Weights of a small mixture-of-experts language model, trained from scratch on English Wikipedia: a shared expert of 128 neurons, a variant of Adam for the experts.
Below are experts of layer 4 (counted from 0) of a mixture-of-experts language model. Rows are named router (the router's row for the expert) and show model dimensions 192-255. Each number is 500 + 40 x the weight over its row's rms, rounded and kept within 0 to 999. Numbers have three digits each.
After each expert's rows: a language model's description of what the expert responds to; "gets" lists some tokens that make up at least twice as much of what it gets as of all text. This comes from a sample of Wikipedia text that the model never trained on. Tokens count by the router's weight.

# expert 51
router:565470521582436497492531496550495531509455420475528512530531473512524562538371480462492500509489543545528470549598480503461455497463520536535461474461496455502551490445503513477463516510591454
It responds to: Main verbs after a subject or auxiliary, like lived, declined, continued, and possessive or object pronouns like his, their, them.
gets: "ed", " his", "  ", "d", " their", " her"

# expert 31
router:566539574535533489464409512493534543544575477552472531559434476507500454498459581493488522514474481390564449529557430491511490521491494512469471482438471487448489441527478599548447546487512496
It responds to: Closing equals signs of == Section == headings, plus of, commas, United, table pipes and numbers in lists.
gets: "=", " of", " =", ",", " and", " in"

# expert 25
router:509470479599466440465476510569476558590596453459470528533569517531505512474476526480559470535524503407559447525533463511531467542504477589517482510499518466425561518427460486510462491474500425
It responds to: Equals signs in wiki section headings like ===Roster Notes===, plus inner pieces of names and words such as ga, gu, g.
gets: "=", "g", " =", "'", "\n\n", " of"

# expert 32
router:581516537546423437523445476552522491616585534465524529510555480505516461476438509477518524492534475457551522541518496508521473428483545531428431484498422515456583516474534545477493535538570463
It responds to: Periods and commas ending clauses in prose, plus finite verbs and connectives like was, has, were, which, although, because.
gets: ".", ",", ")", " was", " is", " were"

# expert 30
router:546424496574517486487446510533578554471506552499501505498561437445492435483421496441470505501537444515543423485525533534559464571449524459459490493491459494544490421446513479444492446506539456
It responds to: Prepositions like of, in, for, at, and commas within titles, dates and institution names, such as House of Representatives, Court for.
gets: " of", " in", ",", " on", " for", " at"

# expert 50
router:630436512532502528577488529529516556490557416507479539489539515526471519550370436430428504460475579476509497501505455464503518497467490506498481455457467479465586518410513531542484588498545458
It responds to: Words completing predicates after was, is, to, be: past participles like played, described, used, plus object pronouns him, them.
gets: "ed", "  ", "d", " on", " him", " used"

# expert 42
router:623500473577467456486525466487534501461548509514514461521551473472519565481412495480517418457527498532514486526499486585557502515468449524451463453505497566550489457519525569455474441484496475
It responds to: Subject pronouns, opening quotes, and verbs like was and is at clause starts, such as it, he, they, this, there.
gets: " \"", " was", " is", " he", " it", " which"

# expert 60
router:570517510581439524476518509600492553507557404491556538531487497514619621530442404430517522537546542514524490464543505465491511470521471430546504483497461509525512492483530514525446585452559460
It responds to: Prepositions and past participles following verbs in passive or descriptive clauses, such as into, through, used, taken, named.
gets: " in", " to", " of", " by", " on", " from"

# expert 7
router:480475494555505415550440470490504516518525531465479457451409522464510512482496463467458454491563469425494534425489508451551437488474450529528491615454454494502479418435463579498401468509538465
It responds to: Articles a, the, an, and tokens right after a dash in infobox lists, such as Completed, Elevation, Operator, Parent range.
gets: " a", " the", " The", "The", " an", "19"

# expert 57
router:562481497560487548513506444525489563529500311533576493561516504494522524529483516495500503493502564475483512461560481542486510435516476549475504423532498485501558527448523457497476545497509469
It responds to: Articles and prepositions like the, in, by, with, and the word after a preposition, like regard, voice.
gets: " the", "  ", " in", " a", " to", " by"

# expert 37
router:534484486569535506451436428482485508586626490518423519514494445497513525544466529437498526521519489425445561462559471481526454487504434432575485510455469556525572516459517537466445492594536454
It responds to: Opening quotation marks, semicolons and conjunctions like while and but, plus inner word pieces after an article, such as w, emi, sh.
gets: ";", " \"", " 0", "W", "t", " 1"

# expert 1
router:449515559584471468524435439469580498488553500444533509451507576523605577596439496483520485612556495522545515495436504480544453530518516476451481497504468461463503509475520547485489537485501477
It responds to: First token of a sentence, paragraph or article body, often capitalized openers like The, In, During, An, or a name's first piece.
gets: " The", "The", " In", "In", " A", " At"

# expert 6
router:554502494527526510581474479526435491558484472549473494568451566487556524479438529420483511510544519443576476445546540474478349537464467514424474492493487501478466551471510528492432510504526495
It responds to: Adjective-forming suffixes and the article an, often after hyphens or in compounds, such as -ical, -ial, positive, Caribbean, and years.
gets: " an", "al", " and", "ic", "ical", "st"

# expert 0
router:471570422572540478593523476475535547525522474494459486471431492523505439517416459441453447487543455512523489447502569503513468521481542452459407476520439473526488482439486484491518560500502479
It responds to: Scattered short pieces inside words and names plus the article a, such as Mogens, god, Mudd, and digit groups.
gets: " a", "d", "l", " 0", "n", "f"

# expert 23
router:562492464548501554500466444463519400572565499491470515539517472573493489530495527458502514459511519506569487528521499454531488500524485509533511467453466507569493420455466567483408436498538563
It responds to: Equals signs in section headings like ==See also==, paragraph breaks before headings, and word pieces ending in -a (ora, ona, ita).
gets: "=", " =", "\n\n", "ta", "ora", "ona"

# expert 22
router:454510492567532431486460519512494505527471523554477525540559510499528471539495461497544492506491404484486490512498549584595459430499465490531461505474511494526476475557532452471533523522500421
It responds to: Prepositions after a noun (in, for, of, during, by) and the closing = of article title headings like Renee Humphrey =.
gets: " in", " =", " for", " on", " with", " during"

# expert 4
router:583493535568454486514457444469505474529526488454461485483412469492504530519466522488575495493523422434473519550536467488535440453432512492501502524451466500519559465473515567476503547525495454
It responds to: Final noun pieces and suffixes (-s, -ation, -ity) plus column-header words in wiki tables, like Type, Date, Notes, Ref.
gets: "s", "e", "ation", "es", " also", "ity"

# expert 52
router:493421442589540545438517439501454519462540423510522496533495493469497475464448518456494510508507536471536464510529500506512482513418478472523537514502445485527533434439443541476442575456450502
It responds to: Prepositions of direction and time (to, into, until, from, In, On) and the seconds digits in map coordinates.
gets: " to", " in", "  ", " from", " on", " In"

# expert 8
router:538492522493443520492480468472552506551498425556491549518405522457547478493454555401495477578475547448528460565509511485488414527460541507419459501456510479471459526500412540456474485540554511
It responds to: Line breaks and dashes in infobox-style bulleted lists and tables, plus field labels like Species, Type, Years and endings like -ty, -ness.
gets: "\n", "-", " and", "–", "ly", "al"

# expert 58
router:631461508523515517637481505462497535504390412493463464522541573549330460540463551491464562413402524465540507515565567510506484473424482544507467457491447448596541536490442529461488570444565462
It responds to: Articles, possessives and object pronouns right after a preposition or verb, like the, a, his, their, its, him.
gets: " the", " a", " his", "s", " their", " an"

# expert 53
router:494474503542508515474521427534516507550436398451548553400537473519497469454350449437476486522568461473580509503482449425487446439464528545456494484494454539493504582537454548565501518546551458
It responds to: Line breaks and pipes starting list or table rows, table separator dashes, and well in as well as.
gets: "\n", "-", " the", "'", " at", " well"

# expert 14
router:569439526558435461441473454476594547480388502512492552498547527499482554542408550451516472518483512495506461456533475423547432535498484515478448542410485511491450499509504519535509528491493472
It responds to: Word-internal pieces and agent-noun endings like -ator, -er, -ist, -ial, plus hyphens and en dashes joining compounds or year ranges.
gets: "-", "er", "d", "s", "r", "al"

# expert 29
router:544445509542529497474406483440502500512518449488456517574565472427440503498539474463452460538528463458443492497507491496572482496474439479512506448490465461506486428473532461504440477540533464
It responds to: Mid-word syllables ending in -i such as ti, si, li, ali (tension, Limit), and line breaks after tracklist tables.
gets: "ti", "si", " –", "di", ":", "vi"

# expert 63
router:485412451563517545449429455521473496567502551506459468487621520515514508535510399457563419555592503506587531570536495551560478523458567466532494543480442407504474437551485449447478510449550409
It responds to: Words linking ranges or spans, like to, until, before, during, since, especially in from 1990 to 2005.
gets: " to", " and", "/", " from", " /", " until"

# expert 9
router:499503546553474474529442484522514568507594518476451497515555560450530549424481446391501471572518459484462463456509539498587474497465529535518461462462469495578539528571509469467489520531511478
It responds to: Year and digit tokens in tables, lists and dates, like 2001, 1998, 3, plus table pipes and list dashes.
gets: " the", " a", "-", " 2", "19", " 1"

# expert 11
router:509542550540534569558466501569514486520431506462521486514393498530541468496423527479499507481501521419470483513546478499556453475487503515512492430473405529492519474530518594507503614481544452
It responds to: Word-final suffix pieces that complete abstract nouns, such as ion, ity, ation, ance, plus dashes in table separator rows.
gets: "-", "s", "on", "ion", "y", "|"

# expert 15
router:484424516518453498483492580508575433530439516462462526495507424484513509534487515498471502491525536488515449506461493496529521521506422475434445563470464519460476408461544471488432538495569439
It responds to: Dash, minus and pipe symbols in tables and score ranges, like –, −, ±, plus mid-word syllables of foreign names.
gets: " –", "-", " -", " |", "e", "te"

# expert 40
router:544446521609526485512508476489539472519462498497555468547536510466457502487462572477543501563476519478518509557552456480524458510442439469497383510499491516479483451497492556429452509460495465
It responds to: Commas after an opening phrase or name, quotes, adverb endings (-ally) and sentence openers like However, According, While, His.
gets: ",", " \"", "ly", "\"", ":", " only"

# expert 17
router:474555468562514467432500465472512483506564553582474465477490444485463511561487495478455538492460532469517436509498525509560520558438542531423487541469467534515476465464441463454433508472513510
It responds to: Pieces inside personal surnames after a first name (Busch, Cobain, Azharuddin), and prepositions like with, of, to after names or nouns.
gets: " with", " for", " to", " of", " by", " had"

# expert 12
router:548519557531493502529472508537504489517501495501450511536379525515500498529460556459482510562485537406553462425511481456494393475490470512462476517458422530490486582394488491518454536522554478
It responds to: Suffixes that finish a word, often after hyphens or in lists, such as -ful, -ous, -ive, -ial, outdoor, wartime.
gets: "-", "al", "s", "|", "d", "ed"

# expert 48
router:412469497605482481481444520463467518496490429518534468501549502479537516468473472519495511519514535429486429491474548468517450509484504499571462510476458497470539516490447559500449555501445509
It responds to: Last pieces of personal surnames, often in tables or lists of people, such as Hines, Komzák, Jacklin, Kolokolov, Williams.
gets: "i", "n", "a", "u", "k", "o"

# expert 45
router:483515505507498473483541464465425445471489502496470461518532503513450480504507486423524483508461580421528452515471488491471500500491439565540415500546435530499501447480399487449376511416499457
It responds to: Periods in decimals and abbreviations like U.S. and i.e., digits after decimal points in tables, and non-Latin byte tokens.
gets: ".", " 0", "5", "0", "2", "9"

# expert 55
router:570461490565503429533551528548511569501476405514509516526465531516559490460419502454471553405513497468552449474536477543488426451432503557528520409469483518577467502482451513468419496467510480
It responds to: Hyphens in compounds and table rules like in-coming, By-election, |---|, plus in, been, mid, re, also after was or in.
gets: "-", " in", "  ", " to", " In", " been"

# expert 38
router:475441545547540409447467468478529429534539491534499538545513505541513488492497521442487575505480481348492436480393528489511469485549472550487477531516418511506416525483544477509447542489554480
It responds to: Full stops ending sentences or table cells, and abbreviation periods like e.g. and U.S., plus ?, !, and words like Both, latter.
gets: ".", " as", "S", " both", "?", "!"

# expert 33
router:508507473568436487535410420426533415596492512444466524502504504458502495472410450437475526498501563451441474505512514543577493489482493458422470492456511523526485564549509530404445503540466497
It responds to: Subject pronouns and relative words opening a clause after a comma or period, like he, she, they, which, who, and.
gets: ",", "t", " he", " and", " that", " He"

# expert 2
router:563504533531488440459441487527553530501423539523503507484462503494573529499434503458484499536485486496525505421483502403539464478510463510486478527460421523474438429509483507520490618477571459
It responds to: Word-final suffix pieces forming abstract nouns and adjectives, such as -ation, -ism, -cy, -ity, -ical, also plural -s.
gets: "ing", " a", "s", "y", "ion", " the"

# expert 39
router:547498488580432514493498469472478505512494497466469456510508535481454506484469439511531469487494514446519435525481492531498510512483475512498454521502419544512482447540486481456470519494482472
It responds to: Sentence-initial words and main verbs like It, They, While, According, was, is, plus periods in initials like D.C.
gets: " was", ".", " he", " is", " it", " also"

# expert 5
router:522500441501524497511564492523542444494509431522516441495465507453519519510500520506441474531531495475508457494553493541549502523542480539458482525535406502447438559483534470516476542517494476
It responds to: Short values in pipe-delimited tables such as numbers, Yes, Votes, Pts, plus abbreviations like ed. and d. in citations.
gets: " |", "-", "d", " 1", " 0", " 2"

# expert 3
router:511553503530517412486494477577413498513543486448451492541504527527504490502387527458499509548469478455519487488516540497538437532506484494539416494464512530475533496465460527548485571473516458
It responds to: Suffix pieces closing a word such as -ing, -us, -ative, -ional, -ability, plus common function words like of and the.
gets: "ing", " of", "e", "ed", "s", "d"

# expert 44
router:497486442550461509441451473532500469521456471438511519515539563486533498456446444479513480534492566505545495490472493443550413507474546461527477501575473511499437518443496555486451469509533462
It responds to: Commas and sequencing adverbs or ordinals in narrative prose, such as then, later, often, first, fifth, plus subject pronouns he, they.
gets: ",", "ly", " and", " that", "th", " he"

# expert 28
router:535543391606599488504500525493498533525531556508440505511462444468507426500470459495512502578429440479514473563498394462504435536427477514517413499515470467504513484464455574494470515487586452
It responds to: Digits and cell separators in numeric wiki tables of votes and results, plus units (km, lb, million) and accented letters.
gets: " |", "–", "0", "g", "8", "7"

# expert 16
router:531453460574454514514456500557504475565515502538485461511512454441484502510493530464516516502479481466537477477472493546561518461461460558443490576495428500526506474511438423417472585551527488
It responds to: Paragraph breaks and pieces of personal surnames and proper names in lists and tables, like Booker, Beaton, Capó, Medical University.
gets: "\n\n", "'", "ko", "op", " Town", "ap"

# expert 61
router:599485470530567534574471478489492503550441338515570471490557521517440425509453506427465522471417503452599521518524544523528441422437539558505477453519465503556526489467468443444472503482511453
It responds to: Determiners and pronouns following of, for, with or by, such as the, those, these, several, any, him, his.
gets: " the", " a", " to", " an", " his", " 0"

# expert 27
router:603436555534515495413443494461500474505499463461487546549478550522461481445476472528484455481467532549542514543486495506557453470462438491579509487474429516432568494492541568517441504507550467
It responds to: Paragraph breaks and = heading markers, especially in taxonomy articles, plus word pieces ending in i such as ni, ti, vi.
gets: "\n\n", "=", "ti", " =", "\n", "si"

# expert 59
router:544532522555578527543458475601478453534524446537532456474527478544396455515403520474463542436466474464573447506517503499529448518459465534477527436516476505567521553431450467496516542457538461
It responds to: Hyphens in compounds and table separators (on-site), plus determiners and numbers like other, those, three, and verb pieces.
gets: "-", " a", " other", " he", "d", " two"

# expert 26
router:514438493547509532467441548529550502546503536550412519539522488547472429469470530539456499489463500474536514432484477521512492450430483489475487598427427497490444549547486488500495555506519525
It responds to: Paragraph breaks and equals signs around section headings, plus Spanish or Japanese-style syllables like do, ko, ito, ado.
gets: "\n\n", "=", "\n", "do", "ti", "ho"